config.yaml
n_layer: 14
d_model: 384
d_expert: 64
activation: "swiglu"
moe_layers: [2, 3, 4, 5, 6, 7, 8, 9, 10, 11, 12, 13]
routed_scale: 1.15
norm_eps: 1e-06
rope_fraction: 1.0
parallel_block: false
init_std_qkv: 0.042
lr: 0.00211
beta2: 0.99
weight_decay: 0.17
schedule: "wsd"
train_tokens: 389400000
Below are experts of layer 3 (counted from 0) of a mixture-of-experts language model. Rows are named router (the router's row for the expert), down (a neuron's output weights, with its number) and show model dimensions 96-191. Each number is 128 + 32 x the weight over its row's rms, rounded and kept within 0 to 255. Numbers have three digits each.
Before each expert's rows: "raises" lists some tokens whose logits its average output raises strongly, later layers aside. This comes from a sample of Wikipedia text that the model never trained on.

# expert 25
raises: "ler", "ling", "l", "ou"
router:148094137158051116131145180156119131118106127156174124164168139077222192152226203135115166124148135158162140160124131083103085144134083125128148175199094145124106202115119123174164128062120098119115169109097207090045121121076147172128143203134165117140131137093137087092086107139055134122
down0:108103156103093138123118166151124169100032193196055149166101115071095147114160119069149158128140094088096130119107168166102152156146152163125113124140118191109054126116170167139096092120151163151185052101106143135094155189140169166132093130093131127096156100088145114151078118124092112116
down1:173203098164157169129119102155144164127085143144159097126096134139117117188123103137128122137129119108091165155144108123133171150110165120096109075074130153104102098125145108091155127129152117125132122127078118129079132144145127134074144169115109123094082072148107157072157145091070160128
down2:100146161166145111136116167126106054100119164110163071166109131123108123156134127126095090156108120109166129160105163113074092122163153144067161130134069141113160106140168048160102120129079135086151186088080068111129137127082129135105154144166146088141109154107141089125146071160119144135
down3:130160117149122141150090150150163130161041061135121149131094156128110162137152050148113095104149068135119079153109050124166155088165087109147108085103141169121143166124104145111153134133117148127111113115163120158131139109124121164131134144113155126067073116132135066158164178164111101111
down4:137124074150116146213132131155152154110108174104172037160125108115154153092151111178198097101099160073110082164119155120092123128153104125133146066123079104085112139143090142115140067182167086118177065126120119126111115091140092141121128140163106137162170099079178098138113121120123169076
down5:102221160128116098104157108148233069133136098088132193121145120187155148108143205089126136179141159136107085161158154113129132101174112127169118115088111103221140137128111135137157099104129102117022177186116127138139123105112136113117177177115106095171157161091209064088125125141120133143
down6:126159101161149077128091176142099182178121037053146159159091118173113119090087169090130175127168145088106114142099087158067087147182087182156157122139073161198208143087104138125187096111092159119101156111105140108145127081140069173072141140142130115147086098118144124156144062140106124131
down7:155047153138154141177055110181120216145073189146155092107101110126075165156134162160154143147135131128099091120124082125148164124135120068071071150128129153103094085141127132148198187132160158122142054085149100107189074123129138149084104101111136129085197140099075131122167136123133131144
down8:210073119149149103144167116065123091171098156095116128133138136136140141124145174133104093125124116078168148110162106097115131149144083132177120169158139118129079189108093176178095100081202188128094105113152154133098125144103149146066076126124118123093084108158094073126146171165110127190
down9:161150128135108146117149107127085153170134126103105172108122123084138155126104099125168185093115094159112134181073149165096124202166174134117168140157187106175115064140110123117162101125084145151121109123188150131116182104163111078169149065138129126100068106164099064137095096118091130045
down10:160117121150159171172079123091129110100123160132142165081138113120078131161150123169104130102089126137104148141136100161158149191137103175174126194056128122137117123104135168147152118141149173171191126107154096100184145076128173091170125135124135109110074107149140138083167127115149180120
down11:082090127169182065158160151097148162117168153084121122118122126140104107146163160102147115094087143149137147134125159105134127096130135155139173059094126077158140142105066079124127200095099118146164142116133100116144122080158118135109094067080180144171136126101189115136127126188136102130

# expert 23
raises: ";", ",", "; ", " (", "\n", ", "
router:108102132169143126049146148141140132124138075133178160138108123152196172106156123191114149158092130099133152125162115140177030133048102148125110159133078173120132112070095066158117163108123116124135182133177185079129140110081127125123110143148187129131091156071185061150100141168078129123
down0:150134089134163112119125122118120089140116103083072128115150061109128122166146142142115086090116200143149166108168128118192137117100155118113110163147111130168090144151148099124168132088066111175070129164139139190098159105126162120118139111052127144114055149138157184144207139136126129163
down1:176141112146086161134194167114166154122106136165149164132132124164109124137200144154145130097174127178163134174101177122106110180137096103201096083152134086167118169067151198111145144123116121148078187150087152112076134171124159110135155102164125171115155095128136150126181191060136136105
down2:170132123179103151131189138106169137180072141124090104162132159126085093127083107075122125172160121122169090150127141084151140129099140139150134047126158107111125102134054104133200083151121102104108110130162140127130150104130148143068149131109059122191101195091135038118133171154174184137
down3:203168082147089108112121096092153106146143146098180178104127123089145137188153140181096096101159113069110159129156112142114098096127136136152087102147140162098112102153079102101108092131146099127106174115163132117148096170098113146078065181100123131144095119098137117140163115172094112082
down4:154149067097181126117157108171161143112110133060143119098161166085104108098141118148141117092178102098164129212061154119165159078132081061143164084083150136149127141115127134083128144152152104166173042142133167131152092076118161128132146163110124128176140109137095078161083126149056146149
down5:164165132133082126161153102126110120090169143127158152164112117132109124128125077143123086154102120140092091134101168097139143066133112118163146111125133109104105183102155155187105112139135162130148084140108102155141096122083116106142071131151096136170117063144156101128199056182099099148
down6:075113089208137156103181174042164071201133184090098106144144078095189103120125107168141132149107116140103067123118111134145104089093149179102099089150118113100134126132078107177095202120108145170128154194108144194075121113173107091097144101127176109092105100130139182121114139127167101145
down7:149104160184177025097192109115152091106093146136104101190081181145171134124115161154086080133128138142078124066119155114120087140151165156079081140176148136099107130178120114095129130147127184157113159152105145119133180104112124097136165152094109167152112133154191161138154112076122105121
down8:200162140154175086136115129183105147102135121144175166124174135089159125172123093108129081167104120132135117090164148133063188105192171117097077166176134139089108111153188113082089124087135163166081129135113092201127085197101145105129142104157146143120095099141089082097088098091133123120
down9:117106136118139108155123107109179048089170111153124167092142069151153151171138090153164104146112126077180125125144142070131210098206161087078098140151117181145092144121141078107107121127189129128136124174117082092031141106136192163175143133115089136151092150164173126166200126160178130194
down10:106124131162104105137123117121101087093186139140153209128127122131108162106124141123138127092082178230088096116179163099138108113102140069126120129109163119133152196139113154144104096139104121114126123158127123143122146133110180106163100124135139121104156150157174109121123067123102120035
down11:090138152152143111181110180153136150133140114049149123182156137080109110188136117107133184170138160169118106112135156109205112168130059138125127093098132100140154106090132134152211165129081115093210122121075092155146064161175150152120124094135143169156170063105073124093148137053107181134

# expert 15
raises: ".", " and", ",", ";", "/", "-"
router:120112129147157172113174190150109173106092141123141171137117143172151142153150127135130192137101122140151141163138099125154068107045130163113119119136140108114144074107089071191137153099152147143109181129159183066108139082134162125122124178096137101167113154068164085102081140139086096094
down0:181209194113145137156155117110087126083134136087122100141085174132157108146155201167152183152122101102131123150096144209143090113097094123153116181148159145147161131147155121164145091094091109147102157109116155097098110145142106091170055183135122124075103076097092129122138139131084204104
down1:104139102140158118143124107124124129139103140155099175133058140137131068143121171159101145118161128118142134114209155151151135189147093117103155144122054127096122107083129125101133138062155089151152092140127134105139139137128175189170118116105145140167072119133108142144149142145085169156
down2:119101125136142182141190089116157156142158172146165103119053094119138162078180117121074103227162132118088130132102160100181103113127114129109154175157148112113158131148128210124165156178141097112126181122099148086119068106095143110113071160150039142181159089107121192155103148108115154112
down3:069144129116194097090138208117085070114165204110118145076141131171110114175143172083104128079102149091198102118080169132097138121145137114111119119106126133119139157174112116132119092063132198198124208098128123097126147114146175148081132192151146106064120111118131110138162065115099090097
down4:082144127103159051152092116195129124133157146162164157160112106104161106132141159188136142141100129162106100114179164087143155073169104076092145131133115081124122159126163121120105148131130124105165119166117097074121157218092103122098141128055128144114174112156114153117109126121058162165
down5:083090093130177076107197106087154148167116107076134112108124139147123089095164162139106111095132100092149072141069125099088143106079133149087176189136097114144139083104128101133111129144179160135115148127089134100136183080134116138096155116159134130100107200119199086093161110139141083139
down6:145129205125077138151163124197154098189097129139109135121127135128117078112099110134102123158088155117182180050189120139145096188142150101120148107089161134090118136107097162130144166169140144146164111151132108115121170104169194081087112096124130167157089174180181161138165153159130079127
down7:159088153115168088111097123137124123112049130106111113084166112116138155133103094129130140145116122124082125072134148111152092115094148137148099156166123148116113121171140096104147196141163134104131138169156087106141101166175126191124122136191126137147090112142089187158112145157137135106
down8:136139133072101133162105078112164153203179133172170094095168086132082206120123101144125142118152114052142100183164143198155072107150151112092102105124128137150120096110113046164150155124085120128178123099153105154099118226082187085167123148149132120108150130116121142060112103105131137160
down9:133144132098062109147166136099093155079107136146129123137170145155100041176139126133150062120067102165174095107101104168143123147162105100198120127174113128123098132167131101127103110114110139135143152125121082127113095091084097086061156098158104119089121092089136167151152106126060127074
down10:110170078179163140091082132130136131105153102077170144085135130165137111116176117127133134131084141135139142110162072124129106169081136204148132164141139149150163146142137089103133152125050094091054118108157083111160108161093103179114136162094166099136150132104076142159134159151110190172
down11:076063005164120120189163078161109112083169131122096169097138128099126082131111155161139153118077208071169092210122128130123073112122150160142094124104078159100106129128089128131102147087133117132162157075179150095098183116086121111138042144080076127080092152162127122167116104103119062093

# expert 31
raises: "mb", "d", "m"
router:130090139131155125111131157163104131145099096183151162113128166134187169106152189163120189144144151104139127188133120120122100146088101172112102166152083144139122095089066103145108148108136097170108166095122190141092122147091125150102126156142187113103130113058138030116104124118110177094
down0:086156105162147157113104153100138172173162161114091061077136154150102132135122104092140074112090110107086162094107120135138204102112138127125076173114080143095130089109084140111139144079108153109161137087186164203096087081149108074148085119058122123205162162126144085160113236165160157130
down1:116123112128106158078156186157106118146127164112123133130159128171128155163175136102134097161139043128126133161126110123181117127083173142126119071167137124079144153060125196123176085110131134147096155119107128172131082144119093112121177130108099115122104084119127121131103123100166117114
down2:079067114160096104153122160118156073117125064128120170101109101085150121095075135149111134128082187146133116127098095137180154137128125170135153150090126092155126188165135141123019136147124080159137139110147160148119089140113145159157117187168151115152195121154142141117128087090173087152
down3:132126102093163126168161145153164158133052197113180106128087096081087119163162169107121181105113118124121129196114107121148114155097150153183167094112139142147132132076140147109178151129116113110148140113097102085205125163106091123178079134098082126150173046117119105133209144096138180150
down4:152122126114093175155120104091119176138137111113193135095130104111086110126149050165159165133139161175199116154108159142154089138151042134168141118113113132109151094154192118103158147102115121118138154042092146127173132132154177103138095099113154165125044132160113134155137192096120136089
down5:085125093132170099175143140073119182184172145106152142089169121066133140110160141119145146156115120089099147130112118139106099141136124165100134148145129112112158103111112086167125173106083146133177119152082140110130082089129135142152157106125150129075070104159142139128115148020139122098
down6:167133127084115138140136079140115114184131112125120071171139107151163198082198125185197101118159133149139103145145057171158140113150162093123156117122102080179092088130182137175127145124075155101164144128100145151134131143123158148129110123135133166197129039184077109105063117114106190139
down7:189110255147121187157109166145144115133122105138141105132129107139155175077116127136140147065126120120147112050129083131144125125165099157144136146089164140105110135127137117096142186115126102172124118107137092125163147153117168133139161066097146158094101150165093155127130036137180123096
down8:114143166145153154146146168058168125129151132075158118187064118148136164114084108141201108117177194131159138150077128098164103127114174112114123124139083118143134135136123201102119186092125084101117127176090112092133143137168137109163106134118120110123098141107126107109098083124152110229
down9:123096115092111144120130071180113140201156131129104170119114148130102178117091148136116129090075156136164122108085122152110079133035137178143156135119137212129167108115128129114126151134126090147120120122094115140099143118174227120148128162112182151154064081231142086077199099187115116118
down10:123150168114103127085153158129109093072147087175168159112106122142118083092086167145096056166135158171083124132154120123174110136169176096178155150118143140195145106181164144125114156088114154120088098111111100156150131101132095120160142098168137130121084190118149131099179142158179060123
down11:170115192147123123187154153109159127084120123136149129147104139139112139080112153105152127164138118140142090092153127130119171128112078095141068114148165099112132132109188106093092188124172121095117110177090111148137135131107178153113139082156157145143159170064123127132105150065129055161

# expert 21
raises: "- N", "  -", "-", "- R", "—", "- S"
router:098149103161160139116141141136148156147104141134136107146118109168173189173156145125117151119123152099148123144136125127145040114121133133074113104173127133132166106091143063177090113090166151175099155113095172099061165127085160097100157182170143143140116110108166071153069123125091184084
down0:106155131136111092181140060130157138099135157130068079130186166133139138139163094105148104112131146179126130152166119175128132162142136125137135107068224168051187178105158119136161103097145143126118114134157128121112105110138133152130145124148125187102106087093114138117151194160132137033
down1:153159124111153129137110125118098132158131102129065110111134156129092147167070138140124091144159042188159146088114132147085138125140111129113152065121147181140136090157101105125121075160165164145137096165124190145155162162126069118150176109108124127161105146124190146097094075125150115133
down2:072178114161085111091130156156150185148123101127135161153105126127146063155095099118124105120105173150176150135097127108134091120220086098110107163195134142132165167144150117058076087161117095107085070089186087141124138139103162129125121119195127129074084099188124167103128189186194111119
down3:148138143121098137124186130071141155139090088073122163098185088129112057102139174135106109123143170100132117188195141117146116116096219083124148089157135196124133122121145094157136129135144075140132110091156120105113156119088088203184097113136121120138168155146148144163129166127113169118
down4:105143080175132119080108098079156132120095128127119079106128149115150111135140090126120090091146111117131141137128132112148112195075179132062146116139141147090169101109141182158154151178160131121096166164204175099120169098101179176112136123181110157086106186105191093146109065180105158094
down5:074167140126116121150055108143139119197109063143128101136128138091115134198163096118193064066075129136130089174176192141145127074163127121113126163104103061118132081144124102112209109199132191100074145145064138180117182126113076080161111142117145141134167126152137127175091199168090090068
down6:155076118156100158132186042128124107098076076082149134075121158040120123110134180151157116125080163119092119176141139142139146090174141169149093071174101133163082148149132120151151155118151153195082123117157100134128192170128157083153127130086106140168129190125145201106138127142134099167
down7:114120210104148067142137147073106175055099113105143132096136101082101147143129186122081099023125110136126152128148125120137121082143149139044100093128123138088123129145095094148145151122100155129204144066101135088095182086119151154111172087094138108132124111118163139118148149110144144207
down8:140120133139189140102132112145178099089117125065100119123143100141164069167116113161075157059128069137097153043112145169198093078180130145154126125151163136074154109105104106142149168113172146142159101195124150137108091153156136116103143074077154135139106117153079114133107144063160195115
down9:081163130138142119149113146120139086131153142087147125162086122139115102136111111116095118123175149108131161060185175093128143184170152105119153167114030142160065122102179171140106133182090150147156156088126212138101094158099160166033114094189148142148151126128167095137133121130203146147
down10:167095143153136202175114118115078030150110129134116173155118205111086093151110098184144064181112125175116142157100150196119158094154138118170148139137101130101056146067138116047131053124048162153128155099113129130120107083109104102120182191116126102101128115120111204084152121132187130146
down11:121112075148119152122098130182090148118121123188135099148108125053119098122132170089191176100152135137142174088158201092135098132128127100119106104098164104117115079111152142132138135173097149168059096107121113193104102166172108105127153179138175167138123144147154137136062101080222137122